config.yaml
hidden_size: 320
n_experts: 128
experts_per_token: 4
d_expert: 32
hidden_act: "swiglu"
balance_loss: 0.000321
balance_bias: true
init_std_router: 0.0138
lr_router: 0.000631
norm: "rmsnorm"
norm_eps: 1e-06
optimizer: "muon_variant"
beta1: 0.93
train_tokens: 254600000
Below are experts of layer 2 (counted from 0) of a mixture-of-experts language model. Rows are named router (the router's row for the expert), gate (a neuron's input weights, with its number), up (a neuron's input weights, with its number) and show model dimensions 0-159. Each number is 500 + 50 x the weight over its row's rms, rounded and kept within 0 to 999. Numbers have three digits each.
After each expert's rows: "comes after" lists some tokens at least twice as common just before its tokens as in all text. This comes from a sample of Wikipedia text that the model never trained on. Tokens count by the router's weight.

# expert 19
router:525494494502517480502342570625546562462453470518488514537531396510396505516462488511513538500448531550530576560504504531530516505482543427500535548515499456423426500473505489482496541457509502594449478518476444325581418556465549422489452545610470523540529475550569535519525518516480520550437497509496479500541477519531415531527521448588554522447451444524488416441452485488480464549479561478470546543525537445432466523546466417529508505599551459480497458535495618474590504550575448
gate0:535502525553500578565416520466531454484464516473356418478460509496477535537533460527506563462489362535435518532492430462567542490533426413476527491508497471500486479466582487516410485523475449447530562453537488573547416530472544484644488569524526509548521532521436518554390607512478427505462525546494490543470543424480485445516422402486579597460482541535447618590521500545449533613495553550532512479522428479544492488521468417472438476494516513494494571507451528490456460520499514
up0:502372468581451597505467523559539450515538569514505552434502547567505525477520590555509561479519526491577514398460506442485441455515537492384509513541549515508505502520419546451423486503487471536504469466533616423485450563596443525483572511535512400499486570510550641546446470573476536459519579536543497538462517449494608533421549543482479528566531526499559548521590546555518503577542561522386532477490499447417469450523512509510480525538458481521417520495509466416414650484475600
gate1:361574470573495449442485534541470592603450511432495503563476470529374512495549460429427499523517454440522552547450493587501490539487533547521529454518505494479465481504511497497464562497525493552535492483505425519515451463629441460498379498536518498496557494530506462533509547536590554531515507454511514505408567425506442516528453527587551441567550572453606516479416404498464435487555495459417457411504521514471494524428458539470495393496502454488492426521478435564520602638546512
up1:514561494509464509489411416458523427451491523546546520507568523477489535547480536447350521446468489613369560491491459482491511525514441538569441467427524519486563473521477437559451424532558564538423483461428491388420427486567484408402491556518473432460532459507502423479492518510454533491562475557410450531409451533559522528474487551374482470562528516491455451515524460417525481522493589446473566536486464530539433466564383444499489464504483569462451466487436409448500486480527401
comes after: " K", " P", " N", " Y", " O", " Z"

# expert 11
router:490510490567558493419448438538564565449425551492500524472509485496529504532506485522518581420470513473551512496542424471562458539424468409459475590467482358395481533486476530571449574473515469485509555516546448441596500574501526385552518567549468526494617516522512488520528537593342492460493481508572568511532523467494499504524535421519558433405521502498477421491495520437543466582538634471498469566512495521413519543485440506468533357497564502530482542489529483457597567468506479
gate1:541468585548548516437538539466494538517474465538479474497478537543544512380536488494564515384515514565490474504503448458495518547494405614509509481509467515494468523532486458517491543512511523555479553449468592435540539520570589456438453499475465527573443496456395489461500608591590558463521526451491439603534508501405520546499494460461473496438510630539404525465477552470510450430517464465476354462501544570404466433440484502498578458609602536530435391451438527573522583476461477
up1:490476360531466535492460529464425544450517450510540483548382477465497557535541521519444582477452479451552449508547575484424477556470543523425494435455523527484585394554548541524467546524486495441566427514476550569494470476511525503538526458422403514517451604451562462399538533392547528460523439491474535403394507499549575525447434440568529494528482499488539557442463517404551473512482375522582442531458527583574474483516477542528576498479542558515466479487589511436614495463574562
gate2:506576554518438446459487458588419472501431574502542447503563470538472453556519546526447541540464498474477606448513399517407545544546487437496529442476457431508500546544471522547516468454482383430460438553499536420532451524458483451579476535445539444544378476485520493446542527436542544463453518653469496482445544494403408524469486471460438460499506570401546545557522542501454496585546516508513533492516583415497495463592454455548411570508572487500559439561485438581474404476488556
up2:613498552482622496569437464597531430546550506500482480504452437519514539512585520435538497418469516471484521515499484610429536496457498485599416516466447428481556519505544513482496430485463419601548505597612519560497542536553508395529551523470495500516547416503477497502502540500544508491455506457511543450567426487528408415494565458519540603530491458510529514476516469551521430456495532447589538486500524521470461472501515519441606591518522557469475508508508444466461457475429604
comes after: " the", " High", " of", " a", "'s", " State"

# expert 83
router:542456482533509469446347453590550542555489489493483561534553423589472502523485373531548602470518506622510607510466487516499543527436540505463566511540543470428485447437465482510498552483512461574491465468546475410548440551488519416518537588518482525628568475476563541548534465523461532485531436513529465475604440487549426586511522383495571492525429403496484470460441574464501501606419610477553580439521532508432406510563463473521474500610530453418462449478558587461536558519547433
gate0:469574500473534522554504424517554548501499506439474545481611521456546452455617520486548506441540408512447476487532453533473575554409497405467411466497512513453591556475516456497480456572492499527483511481496502498453522463430497504439467521510583525533540490563501525464438650388471426487454480511495470519445419455394516448482512480515450547400465517491491510581542501466472481508550458498508569485419600518525468467530483493484589459570516504556613554544579573633459617542598502
up0:344504484526516480461521426510429460501438468358635402533410423480539469503587549557523487547514498448501534520577647496506527520521474535523481484518538505531547538543565513463467514458595486527570570480513531500527578556448502521468534584481497483497506564642488488506488524526496509445512517486578517427516553389536494548502542572515442478434455525455581517488534507521444578457516556436484492475458431505467573480363452472486520566523485523521463586493515559469480480518469502
gate1:533423497557494498499392498514460477514518510485519609421485460571515477528518480594555496501574436513600564532491455590497560491495602526684426544419586551590534450556476463585460509535565469460546463496521513407501511566438572502572430496461510461515498397482530483480482471470491499518388522491530501520424491552453477469448486510456574538438489492485437571478532567613506413450459487518479431496488495484478510539578501658509402414549469540507489486570539514420514447524501507
up1:480540620503481567473392415440478441493473461518416479458569489536495499494523522519444545536372540417470505547499580518542505451451444423477513615509564507545520565612486513419460527419434535497439538556571648532532503509500516509573452478461514473490526499519460510448518502544469485482443550587452446522463434623445540565440471488519488502551457588474471545441468514451393463455553498468450538465385405478510533480491502364510463495577575483546423422565513519429406453501484499
comes after: " P", " V", " M", " p", "P", " L"

# expert 88
router:540488512472555498504450500596576539496405508481524501476599503571438433575445422507582537486535555526483565553460459531544485517478500418388454437443479388440435532467587423478494453440462523510499487529528448413512400504459446382538486560554506496561561473510461543524500493543443517484509467391490500504516504397440499525577486457529559472500474491535506383452467475493528450430424647482515541520524542495482494494527489501496531443617533454517442496517596563455538551577556476
gate0:414473529400511451560446503515545464511564422518447490458596520448456438536549448487532535488457498503512603557521506539434500405596501597487475574521469515550554482431471555475416538462459487478519581540420420466580495450558535533427434499500460479542469390531447481566543547573474496521422505533481409388485546594476472506471459490462486537554451553593483504447544508465562488476455489485458486560540483410604419538463506501401491554501409501526449557503489525497539485462527563
up0:477542499475501476479533569444481486489517535557525529425447534565487466544552440484451515527511496548400466517505644467467458573549462440502444577580456504513491558526455446513399504493469493457496586561499491422535467483539494509514467492394525451493476551449517445480363650453485581497476480521562514461544542518533512467469569588477497480482537554501477462492521456524587425563522567614429512586508532511486473451588554441472553452421504554545466559454515531496606548493526585
gate1:505509515509484514412491526630525471531443464556482519610447546536561566463573609570531494482469589527498524507517519518562483533459507491562495553565503516506553520520543458468576518517445525547452526534386513526534517413412494484534559520508529481488536541524556427569444513623453554507470543614413450463507476457546452547404548509520465531532497476475617419544485546520405462408555524546460538497531555541505508463379498547510552399497452535538589543532540452479521479523561542
up1:445474442434479500505526515484570516566532558521478518557588574476535430503448459514633430493427503475438531557455527532540552539413564494468516478490431382519450476485479388417456439447456526440528461462545542518491470363465485518459435495479535449517560503573493459504401464442496542522495543541474499467476570453671427562523509424513544453548448521492474423505475479506549540582470532519461475486520519441451458449556513401461421395449554534488523497448467556461448548542484461
comes after: " E", " A", " C", " O", " U", "-"

# expert 6
router:588459537470530436461352508541557557485470538516551485448475408542587467465458400543532582538488458562508557641519444586577517553460568382532503465428507498520472486488537499588494588463521540555530538517488441393546411448494507463521533475504493533567565503562554560529536443517488552474419491488541482478549472509486445526513453407508559478476461457497544440400481450559475485565515570516476504505472495561417487564517405423526487476637494579412451500547510546478540524560580490
gate0:494494533439508532492472524534439554555498583484583437495514457445613591497403456555488517503432450501532561485586613463582550487579502450530546529421442447510528488608503419472624620510520603387475503632521492485539524529494404546452549565451470396520495537505440469493537483473460497320491523549518571563432485513586485440446478466532462459544418518574497438539463544438468547479464478447544512495408551516510520473502501438511510514541430513489541509521568467553520524466421584
up0:570553491486411551461523516509454494436483472423491534540505502449547513480551494503530473509556478543501484480439638472515443485397436492487492501645587487481527485433553499510567509504618495509473529400488379560469429496465538460477448490455376527441573457532523484406518505515519547388507609453536555513511492563559543529539544510521510535397543571418504554485505450480438546533477583461530540465449472425565514591469532467538440500590543471600627476496513560494520478534495465
gate1:523424628549476438556396529531495507438511491528546486431500487505566502549526441518521506535518375501529504478509494612446470536497484598455508496430504498498520532514559579465539496568429491580494424574515436550529445470457500499451524548540472560491472576528357470405519423463462521469505433535425565502510476554513556476540442424459498500432422472552438502401491507542541470629477546516521528538491554503529583464484484459479447415541479511522504465521498481489503558491504426
up1:448530589488499565469492525510481478491462480506539542492509501494543480391509527453540468497417518535552577522457358519498546538503492470537450448494526366536523479528455528495526518443424522503629506483592503525498428580582508442532467599536588518513492461399475499525481494402471499546504456520440438540491349490452538494442490486507449521490473488466551502560504537473469485466576444437516510387594524504528575443490498435511462519421616524504540537494482466530400545545521579
comes after: " H", " M", " N", " V", " Z", "N"

# expert 110
router:589442564475503513441436480578472532410400574486526483484542489527416580545516449505486615504459448518474505510541516524597485527388462474506540515486447400411430528515610510597515516533534503482525647503593402430549428545451580463470480558632511560574544504555545488478491500435495567535505480503526561474530466437456464516565522438531627461459483516538489483475437475425572469551461590487462516536487460429399498598496383501519483489550498515391516411514605520464529510550531469
gate0:519528549425520505430513456458518515548542590534496540512657500417455528486542460421511581523584506442482570440521524563540446590537501558466428501414514540492426378592572461452469514554450495440493468502519501437518599577552453486486476414494476554519535481486546532419485596468472507433488529592472478440576457462469545513392494443486509553570443521575465629438406554458505436502478517466484547506491455529505562506510448492440583487499456471541524565567492589523494543470478521
up0:515545569500400495465465498473550516492623452571586547519485499481479506578506512489495522479476450473459524587483511526485469487545482612485422454457477455534423486472515524402408491495437488509468561510478490436470515542516505480446493558454434531554527421396502490408530508512435518536601504502504466511511540503531462513504462481613517481538587532464532667488457401496453564510504446486452513478543564489402458529458553502520495491465463548498438479506533468463572534480512511
gate1:413497568501475465470550509504537551540519535402465539562442506540452441544412501435402495490522481448606579488475546550561454524482537505459485568433483465418490359505486453452523495528539645457537515423507510478571589536454535475495513522490478454557570464396496484407555494614432490517547543431529515569541462534528527515395507505577546497511479482533491535490606447510552529415353488500477484509386467504497531409469537525526614511533531507547521462481476560547443387445468521
up1:521477482445612527493478444552494521472601543439551495464523494538480412434512465445433542516549442492514473514477475489503411592481507463514509500537406563431461443449501470485477524542451549467610515465493453541537535444484502478487486517543478490567567530395522550505502531463439478483510518506455489567512429498561453465544496544498555506495416481474497521537495502545521482548546518477521501584430375444503534461583497479437500588410535547451506434507581463462547448471371512
comes after: " |", ")", " to", " he", "born", " It"

# expert 80
router:482407451501529425491466514632531475430439442533509501526523420501524453473510396506539595542561524604517595504475538583509519618460591398505511388474446414435450623480556462489529483489514471599449580474526426423512470469495496491534524534493512482563563517593546487514484455558392577506557463429555484467517444505559481544575534439482493479539460420580436424498505531454493456496478531528533501548472613512474467571524465529409585482558484444479453463490534599400551580535546482
gate0:492432454483443532509519495508406500511533506452516528529502517349532500465510566536463398520504613522475452494513586500475415478492547534567487517499546485515405509481510527570491541471506515437505513494543485514462454435463479507428431618410552515541511542471450474440577540467546511567548574573476511442477479447541491557476555493469473363449517470473459505478550553500457495550510438459400534556535475492427502561511488444446587560505494537458460581478540552563480454488530460
up0:449518397510442538455500584475451542498506522522504407433467536420658452634459427464548453496485453527500561501554563494474409462500518385473459472481446477553470490439549550431500488434543469493486485514514458516533537391603477461539484548493491536484502540572477421506507558487472575456563538522491508509556542468481436517563540541663511448486499592509542471472548550494568431392519513460469464393419533490448546540449572579482525416513498410448501478547507552586496482489484534
gate1:323505569573570583503603531490490536560502447439504474521518439459487567537476481457465540494413428527471532564418405456518460498530470461363513568449522446497536468582466535535512483546578511584432502452443568449569456450501481542460472493544512506473569508508581454627520508534595421473449573473495537445408450527449506589575490531541466394531474488496500451579549379367458529576527550483490498502545493505566477538510528532505501464491608478541544489458440566491544532547571460
up1:506449482458518504532449584566600460416515447486450467503563553423515440506465530549472372485533555523415564578458566597512506534546388569501500502537473436488457446444490513401526499418484419476616522564490495490495482494448496499495566530597499527471503461391459500472449487519418491535540612509503514494489463444483486486524538563466536494519458529479465450415453526506525567531449482489489547447549568559474530558549483512569521512523613483409479589594469514522570493524505537
comes after: "0", "5", " m", "8", "6", "7"

# expert 42
router:443499451484537447371460472492507569424443472526508435525453483543474494524501390513513595481500576570532538507494482461525518498398485463442532479530439495466409565369464484436537543436467559523478598515569380389510405543539511454487486536503500453516476560547529581549460499476454495487496437452486515525504494408534493461615559437521584541485562477568491444461536529460486509508500601469474539480498510512459508553512485472492557480492507517442581508541625571580600532538541470
gate0:480440512528490517458439457579494432499531495498477475487583477597493513480501482470516589490490400499481498477536584469513444402430489476497492491424431504472519475458511490452551457515468600444480442527505538413474532575503506553411540550510436423407574450502484493543506565476550489480502501460463392437406590496508523528440541460580482535491494376566526486437497456511483541465499576592530518505589549503521478460560528658507498512546480536485353548555534614480544483507627588
up0:461479459516570544493462583532506468495419475511546555501568534463421494489471541521441523458437471555463527563522481515452461531492432389404511569568472427523512603517506473539422477558467526493557446479522532523510458550469526491448480460482525458441517462497530488529512444474541541537494442499572414525481412484442471449559502554510546458490382598506428493472433450507408573503554470512578485487509501511560522434451620518429529521400412470575494474393501518460515530503497527
gate1:547614514503503506519528639563475568494535565472498391448455492541489566514426473496434405414513484480441512532406377486498494443540489471525538449433478426551350530451503524496457550437482547499409507446529538480494504539473449458382437479456517493499567511528486542462419584509505491535473575469544578488514413499518448554494372511525513491608603485527551560413496441441450443518520557565489463428441460492529527498487477596448525498521478521455514575471450516487538449521520512
up1:569611545459498400367616497519520460547486464511413478461584457467480456444431541570414548456517501503445491524533544476489480472539451372503524531455556398501530613528582439515478473423452490533497516524505468484577577464510549479548453559525484479414551436399483505524490540481513542526573461551487553584507554539479551582489440486464430567480492450529505466610540426519541522494546570462524503494515572468464493560517513495467486424534504517474465497504546369474458501534556475
comes after: " the", " T", " Sc", " in", "F", "T"

# expert 78
router:537443526474514453453507455526456500451413435461468423521489472567507436542428367544466516472511458504530505476520530448598518555420504355430556515466437454450427574517496512527546605530511487486549528525539468457540448610489486425552489549564508471597607552510558470508535534515457525500529429432498535542521493492499410503518493395543559471454516443513542400524523491473416451494443508425512537514440429492427509542531463501374555476553508518375486538522517561449555529532577510
gate0:537484547542436532550510435441511425501485502510523575479641472373437461509550509487505491500455496520473509546518541438498494582432429491569622469526499519450578525516503491539478475497518571509521504444513473527607494514525487525475532513522511483420554520606539408388496385492542515561560450474479552467560564460431530580536594508556560511517515515396521483514575484550471496505586489548557455473500475495426486485526482470513536476555470522518523564507488437496471510412472515
up0:604460517590446452597504494602417492508480586525451472594545529504534457511476540466503536534489560515375599477561510566578531541554458490450579432506508557596576469478541510541521486445502466459492493482522461527404537487577593461500471487541468523484490518508513468594513580518537425454550444467455507421435500493391491511484424437470553465490581552493582504486431493490550460525471471364625470545511495522468508512461495538464526543572480557515537482582491534526401616671542623
gate1:582457534440460509529449517528380526519440480437500431491469532516536467513508446451519605447450493413459491517542554509530547478544543481474456493430427509608510424458532571513536448502499486486492520474493449340381506513417577536494503530580611499536475436522512402572471500366478571469523417468472405514562523566499479481497470452428529443442568540514427418570530489462488534371524527398585512543442486535429462555489521531479508438533504536422557523588495480578434520569517486
up1:493470495470466491531571497374483575436505424483475540561482497503460534494578550460519594444465476465389437445459504558443507447371449446565568489513459549552519611444617480416506517472480499449518516485548579495539445491428486451408402591524526438479502503576563481498431409412498535576520695466567508571495431465589508558533491460495538510521501539503576518457632472461467535510548539496406528537474480450618493507492417592526479406512404520498443449439462482511535430371441408
comes after: " |", ";", "1", "c", " rem", "w"

# expert 79
router:530453495477483395406387458611490545414487459550486517511527450570470513558511458514485560455552493503514517542553500497605542490446558399480462487446544481503390497463467465526536489497619530569468549440556416468550447554542470432483598572533474508456509524546518505458527419542463435435486399434525508509600481439504519512491507451532583538451504405517448443460499473491532438481482582577512518550484509437413468537496483430483565478549562472458430472506571505508540519558510454
gate0:524538481507435445510586510411446508507514575520410396522519519547491451462486432578650405523501430542481545467572496422567520476458448509494584520584492509558549515636527561572496452445524491496476561547509471498496545456590423524532454622558493547456511544592480479535466465523487462513564519510410450533547491437494492494437537560515470484424503399507435463519482504633619523428526491489487523462428437612400508525470482587462503413527508472500541434549504474624455536491451508
up0:499614550509580517441425462456507452490459497475527455467457592463544488487408499489526454543416596517529537562490400485506545488533489519587567529473477497557426551433510553553512516538511504439516541510452456492476444448370482491534394497514473479588496493464467485447514534492429513553474503596538530508473510493430476485434421491594498475427536463586514504436552603460540617521571446521372515505534498419511460540527524489488592489551485528536502470442447521505528526502460597
gate1:452495550499439527530521434513411478483508504483542527482442522499536503464455533587412463573601517558519444501443425491489570534524449520487519391442410590470609515438412528507504406474569479513397429485520607418488530527493501569492538481514569430454499558489487470495523506532538458555533540481493443472524564463444429546556530550515507501486564428614393541510527535522457469508460522484510448508451589556481511507410498470474501495490411499495482529506472568436549477485555503
up1:507568507523475570472470507383492436430486539607450534455540557553502525539487592493539440563459512446573492512540544590516505494538496411486556528419511416525443498455496479484461497529384497391534515527438413476611442465571496541445489415473476403518494494522530503518477457469453605440473466448525524481435494449459420461545436478535558573375467483447556448413560483440463455519466465561450477512537483352497477433502474589558454526524594512476458621476538367473542436509577517
comes after: " the", ":", "-", " of", " and", " The"

# expert 41
router:559455531468582504450410549510497498354322493520421472510547447513456520483518442583509512509494512509557449522509432500540586507470497362463476459507444448498466588434438510582539507446489571538450610564604508486499445477468512448435502499527516462580542565473481551501546490478421540486489473480462536519513429382446441534504473449493518407430435393524539395434470582461421469553493565504482475423467484498445485510496410522541503472506546505452429468468523514543570626552575451
gate0:571443515430561587510554539554454474534561435490506482446531435504524518505472459469565569488392449483455476504567469510511494588464431449518456494535432429589509539536545474497617557433554505482473445512512450551533540407513565604488468586485543470455546494566477515448520443535574548503488566531443540436459572440461508542477484465459468575475523497459465544611501553532497600449516485495494491547460500559555603497414538435524621450539463505456497482575549503484534496394602501
up0:506459528423504566504480552566535531601477558530422585488401495534499478533506544490546506513551463448458589509511507540502519559511456490589450496659512466474564435456396563488508554470541500562530564535538529518447407450487545469431498556524538548482593481388433520563513465476592559483519593436475499499498463543577495490610565546410504481623532413498491541483431494585494507431466533449602539436473433519478453515499520546485464442491489417583550488519551420501419463485551537
gate1:510483474516509494438404543388497472516490601581475571484481499529599460551521480432562587597421494516482523568586428507474510538508500565501432516501521584480541519536516591506496437542514458437520508432391547583464500588483506381564415462431530478477526503517429497437512476485477596383455529544516403468532449450473461597550451493410549511491437486533558511543437534445560445512491563442405467578542638558457511516437386510544619466527536454494482434485548434467543503419576448
up1:553411503526564579502473531438476493393531612544516463424453518463524464530541611509523598610540576529463478520483498491511496530515459523458529486489520485517561621468410453558547474419522428565444508424491598448500501583501503442428500485476599523513519490544520560442543473453496478470537629580489543448531510596380498555459482504456435561457492511555573515562450495453524493370468508541528462500519484575550502515520483527496481498532490578537445543425566546425558500525496543
comes after: " ", "0", "–", " (", "^{", "′"

# expert 118
router:491405470444545469454460490590451491460486523540474476501543529523519539654449401472456579493511513594538518527555450527560555598411570436515504470448511480492463546489473493525467487447505482499499604492551483437497460519522515475488497537590495534503574516464519535443517545507406459517538421449473577444545486520531454486562546485506626556470505492503487381501448492499522390521451513483469538495447472443400480536489369454508635483574470510427409459507566567501518561582587492
gate0:467568483461567469463539570495514478495549508548512376538453598496443493546376527407570577569490552570518381440518464533398493553542446483504532403461497461485551530470449500482476526575509491497417478566509422416604469456599481570483504451514465606564456485484514539530554579459477448491575448581575450454402507508597497503583587522456474554481440510480631474469504466579419450453496478517477532523471383514547396547461486428493453558514531542554508413479489553493455521584633525
up0:524596555482576491502529416534462523518518502519525487628461555481466537553570561519571455571483470508501408496521519552483541511440553585441503564532491497525541444601472414512411620464616413497499496454606434499483508511433495489516475538505574480524451448518469562548514522513537479535526477451541530509504462511587418536377524549499487433520471370524512502511480511449550447464487499582477505469556454432539559493517561549538435595461528494570415607518468445460468420472430435
gate1:539458521510563510461373470532428481455499443387510458397495492540528501488516499453502513548474590523474552507505503581474562525502544505491515428451532484525475457562591471520477604552465508481557607576385543419529558547417510526421426461535466470482506507438336507510472565404556499527528499444448538563538464444534496412434473552492477549492511555539421500448435397573403464534357505456553499569469448427492419503507436427510475480430529504446553522526540523478464541490384680
up1:539495537516462475487575490597506549475541467512487445462535445524491484497541499494396543568640446525503474550462465591607538432514590371564461478533522461554609545505548493546509482500481487538574448612482494544430513458421466490487477526445460608423560540525503570528448473461470461555649500542533437591484503516586528548522520519495583546541465517476441549490431496550423498442554515550533440644526495497455510505506532515510489483543537446502500424493532543559578538553558548
comes after: " |", ",", " of", ":", " and", "-"

# expert 61
router:477453422489506491466383528536437543527432438513480448496484452540487427500488435585539588512601481506558527551552547503492492554468523411512512446469482458533531545507450456565504468456497596537505574517609444498565491574477462452479564526571504451457579589598590528473462514518385477524481443436520481492518473508466490549537518522527534572468456421589505461489467537501507509477481574544527403472423513462448508512496489541535582475539496458436475447478626514466577484518548438
gate2:413480448423493508476505494563528537455560489444498460505501527508577475564494517491476533453516541512536469521450528521397554539516417568383392465485547527565577570572506516464544515472508455536438559558595439437539445464583480480526521571553498488421506554462525507498492554570466570646467592411498456432462581489412505423485351580507530536571487506506508455522385481489438473482537556496581449417449471538496499454501498402568543451547476461462448529494507483487418460484493552
up2:481515428425540540445452512545454577504532547467457526551413531520403493533543490472515534445532462466508498443519372502475513512460506460518643474486494438439547449429489471504480519482488472433534402410380519580449484442516494473514478433522489579493442573478509425529488549388501546378562523507535543448541470500564419543523446391557486365493493596519486421518499418479585525494528462482676480525502549492461485563503561484514583462521518506458465511554364486497471509573561486
gate3:509456555500559481608616475568451604485440482458536380481427491518466414498438534467545512402560457474490567496523464469518441498441505578527490442429432491538424542542504514438532453495386496344566570547497509454494510567419475460474633538500488374495533497483481436513464431444388506586369570505514522542518499555495470479529503521409479507518480520593536569536453484506531521451378456501543483510488445424506477531589451467544514515579458508495539420558422560433505466439456483
up3:513578558486496609549433546433528547362466489424500569548503463563477491513550582463617479557477477476507544499435482487476447442470454437438473451474486469489497495496504488521553597452427503482412471356457503497483553379473659519501483520488410476517435448488448541464549482512604497397494532423514467488488529529400473569532483435483582539405543425427483525475480468520510495457469564520488423449493410512504497583466532460542483438501587501554508640478487547375493520440495482
comes after: " the", " and", " of", " a", " to", " an"

# expert 56
router:570421453492556498495491473567497515423416524514521502469465478497463443499521473496521518499569508533582523492499487429612501566483464448438534490402470401435462557438519481511488495540514562581475483466565444410503464523506485422470539603507554493545561534455571526460494458496433615468580402403499520502593541479542537515541508474555510520459489423489512452477532561478504514529492590499478482474395464503380507571502462517547573470539465426433447448560602495479636565480580474
gate0:445472498514552486554544520556419503561526511472524535569522526535514407492509478546548416420462485511492435470531520555586537523479401592563532489557527484500449559510538521562489485532480541489542507494558571518495494535492521517521481532536547492554573484514477559511484493508442593450498425474530548499473649511366560506488458511486530534523452529525580423445524523488523546574467513577439535438414427522471432567400350471552573488544516448544546469575476571380542549515465431
up0:487520426468527593539471391450519457528551533495445525523458423426536521446460434518607483431502479431549525471371561364602454476546522488548484489524503538461537502514587455469507485544562533524502442448603471520512439579559486529561447560555498634516589486568479441527499487503547546497492457522504502523426521525516486477513499483564447461580481452560516533565546564560540530501516594451519492383472584556524484537513416512529432474534481530535519510566515494479556524407524535
gate1:444493500483575588572513479449524457499510468505525435539530400518476447536521482537536442527508545470462515547467507521514593515479493467494553433469450500479491562539537512415486497495542494487483385523487495535565513465531543452523574525584514570410406535526467554474515423489541505480495530529426591479511437542552519522544499499514502461467562530445491537532452536560494606513448552389626476554472505509399432485528545452433519489461577605408412490545442534468515421498535529
up1:656471557577524472536501498477635447480494496526469508524443585415530513502494557428523525431549505473514355468419428470416516539476469513546427496452498484413506419492612538497471559516546471485571512481507537491462488483464419501509491434484586458419576506545520470504436561415468498512521431450551524498484465439492551517591491380506416498547464461492534453468494467437524502494477513532555434453439532430496510490505492519511534526506463471486498467481474406386517312463482470
comes after: " |", "|", " in", ":", " In", "In"

# expert 49
router:493513561534568514499467451554457472470480482467507474461493452521566450544502435573520563507482484573572527610477540464608495530473521428471542501435451423416500546514451506531497454470475479559484530503500486415476524572514458500528579603459516514529612542600501636446547475568470531525480411534589536418556566497513460535625534451572530535506468460538428413501476554435573514533471610459411520472435470534400484553429480432491540463595414482452533518490534528492547575554533435
gate1:515461460459501488488452538461409561513537547454454507392584473428532442505460506493474461507440552493475417470499568530475468475438510523488529554572516410446485457392554463481563495452572407501491542635503522431502452388537476501549516453514523394572433407459433508427487554526521448588428495551467547448501525503483468532498602479508511444436494495483529436527321457497520455552461586510526487518387489547541497464538489443619451530495484368537544623479539520577556531590427420
up1:473491541476455421534557554466465520492523490528452399473503538525466467467501432525524442491397593567586455500527484499556622495558543489503457431467495430419533491620467473509500469446485556592525500500534555508522423463513480546496502516532540407539524516451493528506499490514534514622561475472489492467545570575477427446534485538482540451444504538519436553459522489459566516466465562463401514472494474432508545477505596469458445635530501533526405434492458528525535442546447503
gate2:574505494455505501526511472600475509548479508475497451593484448635505467476491554436468549524562505475516359417511442410530438543476434436577522573587522602486530517560560511525514503423531484466520477575403508534636516466507566570488478492475463407459500555606529518488554387523514550478501511436483512516480565505375541456540505522521412557550479476526480448522486562464615510472500444405525531507442382502463484509489510488547477549524497533507522430504497552495568474490482531
up2:505533436478544574528486517507508449573475465505544514519570552505491563465427444393464570526567496621571487446550463525468491520451492487538460566510447532461595492448507476525523455581566511510430458490607472531483477500474600544536427431592489512533435505553445362408513423423492483505433470520433482546558520430511493501510475468495490480497612475540531461399502450458458515433493632457477500413478449496552560489559494527571510413524572415460531511464497537438459507490498552
comes after: " |", " ", ";", " Opposition", " MPC", " –;"

# expert 124
router:541453568520469461458465523519504539372456482482501559441455456551505490472507439525475550436509510475535559554477488470570537536478529388437532403426574380473431443515469500519467524468481484558465577527514499453518475427482504433446613557464553535492592440494507573439481498454426524550510405406516611421548507400486471524609462455576588427432516498553463398422514471489502469508448499517500433526442497459412462594545390508500654462576464490397461422505551575553558534526565512
gate0:509545534558526524447504501537491507484454476574434434462524489501526516444458541555567485522511555466490469412414558454533508477511514470443447492490434505497466479451481632480484481597398531539525427526488468502491583457492532547523550567536535554441574480485446432460528487492479438508419459543457522537475405453403510496407418444438582467501487436590497555456606399475499551532520452538466589512534497501556433468463456504503418489488506486444520475405434485528519546540427498
up0:511533513453505510432471375503474511509416525554552446426458528455545528539543487472523474495529434550518452473470514511519475468511434538526502498433545516415486443602417395456586468462395578437542427491589453500469457550517497512492523454430537476513482461474483523494525562522513520550433571585476461537522496568415468553584514545491491399500510449519483525527595519511498509519482486526471543488482459552578548445533550470533493620547501502455527503460470534497411535527547551
gate1:461449490477439439449509517446436495545521488372437443488526556505438456539525492451542485458507558476499580422444511443512526472506508455596465481479526514495421421488452469508487397544532491512617519545499500452575500452417458467447463533474463359500501522479467457512482434502605555502502552407538476582495526485483541587549541513525547489489494548473456517435483527499588524539491457512445464432462471536484497516437446405530550548509486600544455489480480537536457429422492463
up1:511479478637532486477475489460544429517460432585579476529480487504513535503462480484488486581528456476469508459506401530479432424584528533512438510447511486558515522437417494461494508533503598415534464498459587482563460476457545417551479499450494496527560490418526541503493548437414435456538565561493527559396558552485440396539503490538551503502537514526536528444452499606560522556554532515464442503492518474583532497430515531468512568510502481455487488585514484567475450451505551
comes after: " |", "-", ",", ":", " by", " and"